Experts of a small language model: 32.9M parameters, 5149 steps.
Below are experts of layer 5 (counted from 0) of a mixture-of-experts language model. Rows are named router (the router's row for the expert), down (a neuron's output weights, with its number) and show model dimensions 0-159. Each number is 500 + 40 x the weight over its row's rms, rounded and kept within 0 to 999. Numbers have three digits each.
After each expert's rows: a language model's description of what the expert responds to. This comes from a sample of Wikipedia text that the model never trained on.

# expert 7
router:476455520481455548431486529465482514467441467533501497530532494518459512511562508596504488497490522499523490522535555551487493510458490512462499552453497516497494548527554553471468493553504433506523486497463497452459518489464430614548523571562455553508471517548553465501496487531483513505506527513545520554477536507564468444509493525491486484444507538545487500424573526458480482454515490444473451467528528512468550514564373470452513428554492447547485497539579474454431418623466487
down1:471465517481432455526486407460572591486552546485572464545542517465514518512472506518530447501470498464491530519506500563500482521480489479480500502545517442511453482537510445521534469431511518446519433468534565543481529503504488479442463527486493483465470562565570526526484450528483479512422493459515553506567434437537511506482545578560542448472438508500538534579482471479485521449441480477501539496537464532548411543500459508507517520483454398530561448423545559516564510447472525
down2:536520483540563452490513524560512463498472490532455565470515481519520505492448518562453524544443465567481522500545516495518461569470500452492544557510477508447513557490540446509523583503518517473556405444544463488494521508416539462441514564480534465554571543577504533533530558485563453603472553572455502558441473487514444411486481521513512497470444446484496518557461497521509503406462507445530504560481485461423516525475475484495460467459527516530477508499455519482523457432468543
down3:476514475529504545486560491499504476564572580521511565466538478512489488427468542510524478478488548543503481514468494580501553422489511562495492557509494508547533484561534509496448506526522572490526557466437450557453461469477560478558525471445487479457511464464515588542458445539515500529443483529508488460473452509449514541475486398563532488460512531417474495556479468488454525479486457465498531512514559446481507490483427427432531555472486505396535533522401504472533543554490460
down4:530462450459544518482571497536512466493490531527488469549473544488570462560468461507416461500522454547489481500482458459508437449478507438513586490490591500535515514560480388514556472557536439535483526492487532529525492500525464448549508553468494530573481508473460424458524475500566497562476515544507464484489469526406512455540524514431550529476535491487589517487513562486494461535453459465522439519431576445529518522515513487547553435509441484518527427491518517533510448515533421
Standalone space tokens, mostly in table cells or lists right before a number or percentage, plus signs like −, +, $, £.

# expert 46
router:441476566465564554453542531505476510591553449533541508467569462511511482571484446476521461493532474449512512447527491454534468482533466480438478517428476478514506533519469478471531432529549488489500451512521524588460509418400487521531509561530445436545482513543453524459556529537506492544511523451601488478491462473462594472498561530505484504460549476439451503484544499481416532465417478548456520519505439489439555446523527560455516480511492530530431505465548520511469492508493491
down0:559448516565602507518541538540480494530573503543534493527492544548452538473543445533489435513502555449536461563425509489535594523493462528553502499435505513463485485415540465497499490461501531536458505507524471481473508475463498484462451401549525437482377447495490522479535550509509456486545442487536452501543473419462472491451428535476423547465477559567482491503434571453521455469501479464485501510534476524491454438471450498481485533464546492557551509499490547527530527504504483
down1:525510555514508498471436492501572548490487420630467470552427543470547557480469490527512476486438509496503561514414491465489532523495451475562498525531497537442462475464495545490517419435509518491493415514497453545474485540497523509481464532569512490504500461487472499540476428537477567519600483569517499479587516460438493463486527468508445542505510490568515524526450537480521548532500504518496524504508544486525542442531483447475575478591496513514511469560519454435486492447450602
down2:496491518455507498457523522457517461453505540491516558484469469531480563575539444452499449502427501504490423526484516470489521488479543452568502529478486486498463545499490554499460541500463519489467484521529542570601391493536520520542526505446504518498504506441505481477453476507563592472385500538481502553505521525434518567493471572463463449412527544456518520548516497547506520492534569443569545493477541532527468562496470404525542437471485506492492444556434501481478579482471530
down3:515473530556509500532441540511481540595561472484529484445520470511478505434465488492489510470494438509500513464557514497407499493474512451401537573472495526491524561470525508503510508571534519481515452465480553521464520512477541589472490437485567514483452505498437506527550445522539484501565494514479454507525500481517513525480615496415429495542488539501432450567526439525448532513485451541583533516532448539454485505473509536618505480428459512410480539534505477478476499497553464
First digits of numbers, years and stats in tables and lists, after a space or dash, such as (2)017, (1)3.700, (6).

# expert 47
router:493521533502472526496556452521448486458490545460475536467511513504461499529516468541512520446601481517490471466546476549525438485458480523477474546586486451466558536497473558458572499417500524585470563427460482493510562491547535513485543550482507555417481531495459503526571557527511518500501489553529539421551537449493502542538520530516452533488463483440522486514471479570473532507522468414576534481424447460539471478480524540454530441554431436468493470511449453479431465486472561
down0:495494396495530478491479500520487514572418475558485455512506460453475543519521513467495541518512432519483616451502486473442433466480468532515541522520494561523453444533507476527441498549488519451474476552527477442547532510547500435404514523470465523539443464506497497514481465447451541551540465424485562555507478516539529541559396532550541474571497447514568476449522514531499519575484502515466514465465515493431557548515489484480488496514464557502539489474564514559489552454549572
down1:509483556590467573454551457480478524509472486462485547510449442509564423478449564457424539464464526555485505492522467517509480470464403476521457475517552567516571501456570504548556484486512519533476530417485538539484454564512484461378476487536429486524458537504501490535500515458569550531510486465575548505496556450527489467537535474429453486498504554488513495521480488516495539444530405439528477508480489454526458481512561541488550479512458442463452535499505519497554488476497562
down2:494503488434514484466496526589463478594531511497483473527491492526481450426590527499501549531503533526523442520507513593553462549493454483436435467490498573519549530462566466524480543430517488508524468551476454473465424429476535531452439515575521502542514485508466501508467501491565448582498510480504510420460488513497517459562497483542519446435509575449551533484482449441559471442459545454518460537502513498552476523449494485550514522457472442579537518478452514441518556496505450
down3:470492557504492549476558612501481523479544532487449445553500526537422457514479434543506517553445606469400537550485545498501451547539504528425538522485501455440531545498545539503472469493458522510494450543504530434482501529485561478574518517504481526539558558479564429490432455419445442467440495504524448490539534488457571514472526510504559547496459495491528486511397479483483508519559506572503477478486446453428542486526458522464509477483488517504493465467497490511509532463568512
Opening pieces of Spanish, Portuguese and Italian names, like Fern-ando, Seb-astián, Sil-va, Ter-esa, often after de or in sports tables.

# expert 53
router:543419459503565529371493490487462533547558492509430560459515494467456465491437465499556470533494435540538537506453513543518452476502490562495533470494481472525545495516466444508537517521463452533479562522492441541511550470442450505423457481458480420500499494561487479525514538524557422524575515562533447490460451457474591506466500527459445531521527476438509504452533489534476517445522445557424530494520485507489498521539531543521537472488527555586495564493542564539549532542511491
down0:467519554517508484440558527458478511438523415529533528512470490543528515465510490453529525455500437414549504456520540461546519578551500528535519532464478458478526549502498474460411466449509450526558469493453543522515497491575490573570464550449489583523518447531474445444520506544530482541491499502523523456447522477548520564568456472477498462517539423559555494448478501525532503468502446520510515469466521516407578553542554471449529524510494460443404484577521517500480548474474487
down1:456621484527521500467498501526517493533553514461508478443522455539469532529399504575484497422490517476493481527576508508450478422527476498464502533527486543418455498540437556465521513460502510468538489526530519481471437529518466497445522493498522466533481491452486493516507540527531448481534551503463444456429505502615558452487530466575512385470525516507482460437556488543526557494575448536527474558496382549540521518474547480491493510467530450552507525474478562532521502460493493
down2:528497475526522484490544522462457508439544436519465453548520475465539411505431470514471571532537444561510472507424513473577526422478548499471548477529583474427511506452478486558508516500465452539450489534582468538525502429508549488555563489488561556497543555502500510495516531458518556479508497519431480494512553521499482454492498491562452448491518544489538573482473454507545477594500478614437505488462548472500512476489503442456444487556540478492400533481481499555507516475517455
down3:545486500499497537519518543488489475508452564491499435487481488493509415491538484514514486437531565507541471518469407525508548480450521472516541500470442529550562502473382466472463571565510505557481466525541476479474543498487436473458460533567455523472518505496433419442504509494436520533506547463478441526555492514548561446449455433506482523402523497460471577509486475484528583536489536495558499493440459466498440503459536490453594487490512541533524469576435504500473466563514531
Digits within year numbers, mainly the second digit after 2, as in June 2013, 2019 season, 2011 American comedy.

# expert 16
router:486429537520551503444484521581477528497488488541481485433551522468574427528467462493507546496414515441530421452542569575483444472531478439518451498488458539507537532515492466454543429495483495468486494496536520518491559513473475512481506521497499536561512553530492427516558494560534439553534504496523538464486483509452490512444491552516516461465529457477510438502583478496475526482427400501454528577530442530448586484586492519537559515477532530542507567576533536536523462482522472
down0:489463544504501442463472418466461535452465452486514511466458492508495486483527517516502552491512508495495560506462527464589445479583609488502585521516529462498475531518549513499541556403538483481506519475530487498519459483501490480537462467498489505506508502486596472493548463480494494573497460500522549540444555456495491494481434564465451493545494506510477580520464494591530572516501580463531434599439544435477460485531474486500466500586509438486569524468448555490590538462495502
down1:554517485517508519501482590527441408507494456546526558466566541513516553508453471478440489471508545512559501537549444437499420460501545432520499500534543575522534477564536546452442526531532509483490521532549455539520533483407527415493458494517487477504520510521570497439456458420426512510497513483531533536459448499506571453483519520503610485534478520488531508500527490506511528536501543388533464459518482483470505521489506529498540504448420498554425461531551560507453482516477554
down2:516462490616443495558527423536507507446457508504480556457575458487491542490439448535479496493523547494564477469481475483491496518528517522480538500489483441525525473480520498469495478507546462540466517515472556496446506484529471476628558471482458414478454552428533529482473493511531498517421474470544520487468526531577489542460492413545431469426527534468471452571507471514521496503519598606467542520538518519496490507529527484377456561527473507535528469510511473454494492525535476
down3:527485454486577444517516505503491423518492453562474475481490568574537519438439527514505451527532467501465473464494534530519472491529475490514506419535497497526463464534488488436539487536502456495451465506469427459449472465513556582475448515499533467564486477534574452557446488514507533551611588574453525449528523503530552486516528502483471535433519486539476489474564497498535478475484469488495403445458507525477484547478530499508487467496508570537479537390590543553506569467549480
Digits inside multi-digit numbers after a colon, period or comma, in song lengths, times, decimals and vote counts, e.g. 6:3(7).

# expert 21
router:478499473478529533514487524542478431561526497541533521469476495466506490503505446505542554501415423493546493434568539492504525464550457446401562528431472465473473569529503440490495462461469429491490446518528485489462490427555464565465453501504515516548519470482483438509488550480413474487493554473575491536446473488511581513468502517499452541438556508480566500512570447498513542457498487481570523516554460551464552551602455494506497446536558496544496525483541568524510514569481461
down0:542504530500488537520473477506489486558548402495484422468507527506428447527542431579454522485494534445445516585497455538493574514498472484508410496474471566514552468480473471457464478472485494502453521547449492471482572538501555445528502419457502558533417458527503457454520518506521510554478573511518524507579478491551523553471476440534523558532402513476490419449495473436467518461525501484541512480450545450487551541494455556526484543532479515511564517467480502512557447565496471
down1:496400496453529457522463420511507571573480490517455505533497513442497508457520492496485520564581436476532527566525572549525496544556501534514478486461503513494547512502459480472465459515470484514476508473460545497449471424500520489520520443456570431517506448551522536532460507461477490507489609574525446465552460478414484486473536465464519584599568477485523530488465463499398510469504509517419513469540535509514535492479461521530493504590497540543493495482498452436484558432498503
down2:502458549424384476556518517492479535482445517483507485536476495494482528563484461479488470481483510468489488498556439449501484528497534452467479528474482544542558571535481508566450523527553507473446532583497511501430454528450493476454458545508462518480553515484532550424468479528524605519503566508507488461457493529487640535556501555467524466517428524461490540496438431482454493471504548504385536514519571443505535468478498488494465479527469439523566549509458545493478495516548517
down3:470529537525511459588593514535510591457513496528516560490545494542496527508526457520525509540503511448529475558500496504496474519470527531509477540548504506498474537435548535519530487489546503395490510526534494500504527536467532482522518580478478454499452481502508485517473431495434533484482469542487506532479460514498399575428515439521443501532443490419437514574513557455480539423489415451502479497412472481468494437510486441505483471442505516598528475443509478528501522396491585
Middle digits of numbers in unit conversions and coordinates, such as elevations 387 ft, weights 180 lb, areas in sq km and ha.

# expert 54
router:515440506513557502511483510465442524565500503531451422468437551487554466484527438487533534514453438487544501455524526494489457453550475439490488524541467456526555547476500456529530438505450450475497527563528533474520588422430478462432548552530513540522454554543488517492548534510507456491476547468544484421460500494485542563458574525496452500458599576451448491486527502548494562478425436501491523527502498506423573512601506523476518536483536500537528493450518518521499470534446476
down14:483506502495445496561520492542448452539497510563514559506468464482488532487460573511493501478517510548480467454520531456564517486519463454517509511593554507451484535505492446515496528508540531556531454477592496529433569493442504512456451553487478391488463453433566502506485428531485567475505463491507500539530516506439506416524505590467516425504534485481589520499489557542525436505535429455542418547488575448503487512465490530537459451511530505572488421553512474457520495514493546
down15:463492534555483577491513509510536557545447573531459544505461480483526502552530488428534526517524575446439515497510450455500478536468484556433484500543506518539459500449589534473514477575490575521510518482529494485559497495455526444517482507528451543474500490417528485516457460464510546547515438508591501533530480484510494526483478549446537469537487455443495484485422516528494588573459546531508537530546516485558421499420535494531497559445499519520425548457506437452498465492475393
down16:503518439523532460486563477514531477452463425494516511483529487508516525509387483541371542456498474494557514456498473499576466463506519492519517467552495499545417471546516480598462557576535456547469525496541548457468429539437431536524565550524502475468498470541517487481479458473573460483391528507501550504554497541479555530522528519487474485547473500474432531466521478480557578474516495508515477508475531482489515426573465513545532438472579467495476485444493443504459523488501499
down17:506488544599519482512510501555454491505590550536446512546550414567547485472496487575511499454409499535505546452485530514444499580472507487438508475468492535508523528468522481546412475530482453453544493527562488542480526472446545499515441528485472523461480501547595466480480479481483500539472475520502492447496473445434468502406542520428478392506487507503536533474526498493445536468517560459460539542475470511517516602523490510551470478458444528505458561578532481505440461503501470
Digits of scores, statistics, vote counts and model or route numbers in tables and lists, e.g. Tokyo 23, US 264, 614.

# expert 5
router:429479447555484445510531498528555518488559527504510510561530536537441482532468524539505481530428444548518510558564498527480525523521547548483456532535519468528490486509491471454534558553486473619499510492527432490573446501522499520472445484437557504513466504446496477419549507461523473542531440537489571553555469541534484400513446514499483506505486450483534549508470527420452570515457409482441474456495442461551469545455494491527529405575516548535469486508509535519474481472463491
down1:462541502518455601453412515498501513478489418533512477542521396429584503505492462476472464412455445537536503472475485462495481504531475505512436485515513495544436534512543449501478569480510551463555447441472518473520418583486543516585499486515487446530488546530524528503515471452473442530483551472378512558493496505533530482508466515580458509465558486480496497474479474490434475521536584530515524534491501561488530473454504515470527565536487488514487432494516503528499525529458600
down2:447589418523529510504463508571447458462570526497462489536556517515569436545443528550525517501481566560532468508473510542574523489482455505489483501443521545456493512521521544494524368478458449490521533534506466469514414578509440476475572491479524515507501494506471547411464586478522448486500481457521472496533538496436434497538445506553445527536492490536483490531477493538543499466510497467538576544463521525526483501525442482497488498509432469543520494571484455495514454440547592
down3:528501453524575469462532541484559509528532516476616545519552483495447585483518557489523501494442504590460481557499472515457535432495596468487508504517486479446476505498544508482529501469451499442474451469436507574516551461551451521514503501509490471478487580530421454435538469484527445516486546496484455530542506473496506464462494453476451529566550584442502524465504506579523512526449519585542465490408450536450569460499503530512484449445473496553517494473518530490508533502438442
down4:520500470522516496535529545518493436496527552466437499484530502459498436523525471515453529565439458510565465531522426533490482533475455475522455546467489538569454505445541501482515436494497484489506487511500475442529504520458580430455472562521511508484462525511502499483528525490587511515430576479573571447503524486557564514427484484419481598501494529478473466484492490563456513444577540520521500554475509471483534453481499491575534470578456513429433539597485501393516526486502481
Word-initial adjectives and stems naming societal domains, like social, civil, health, political, often starting a longer word (ag-, admin-, leg-).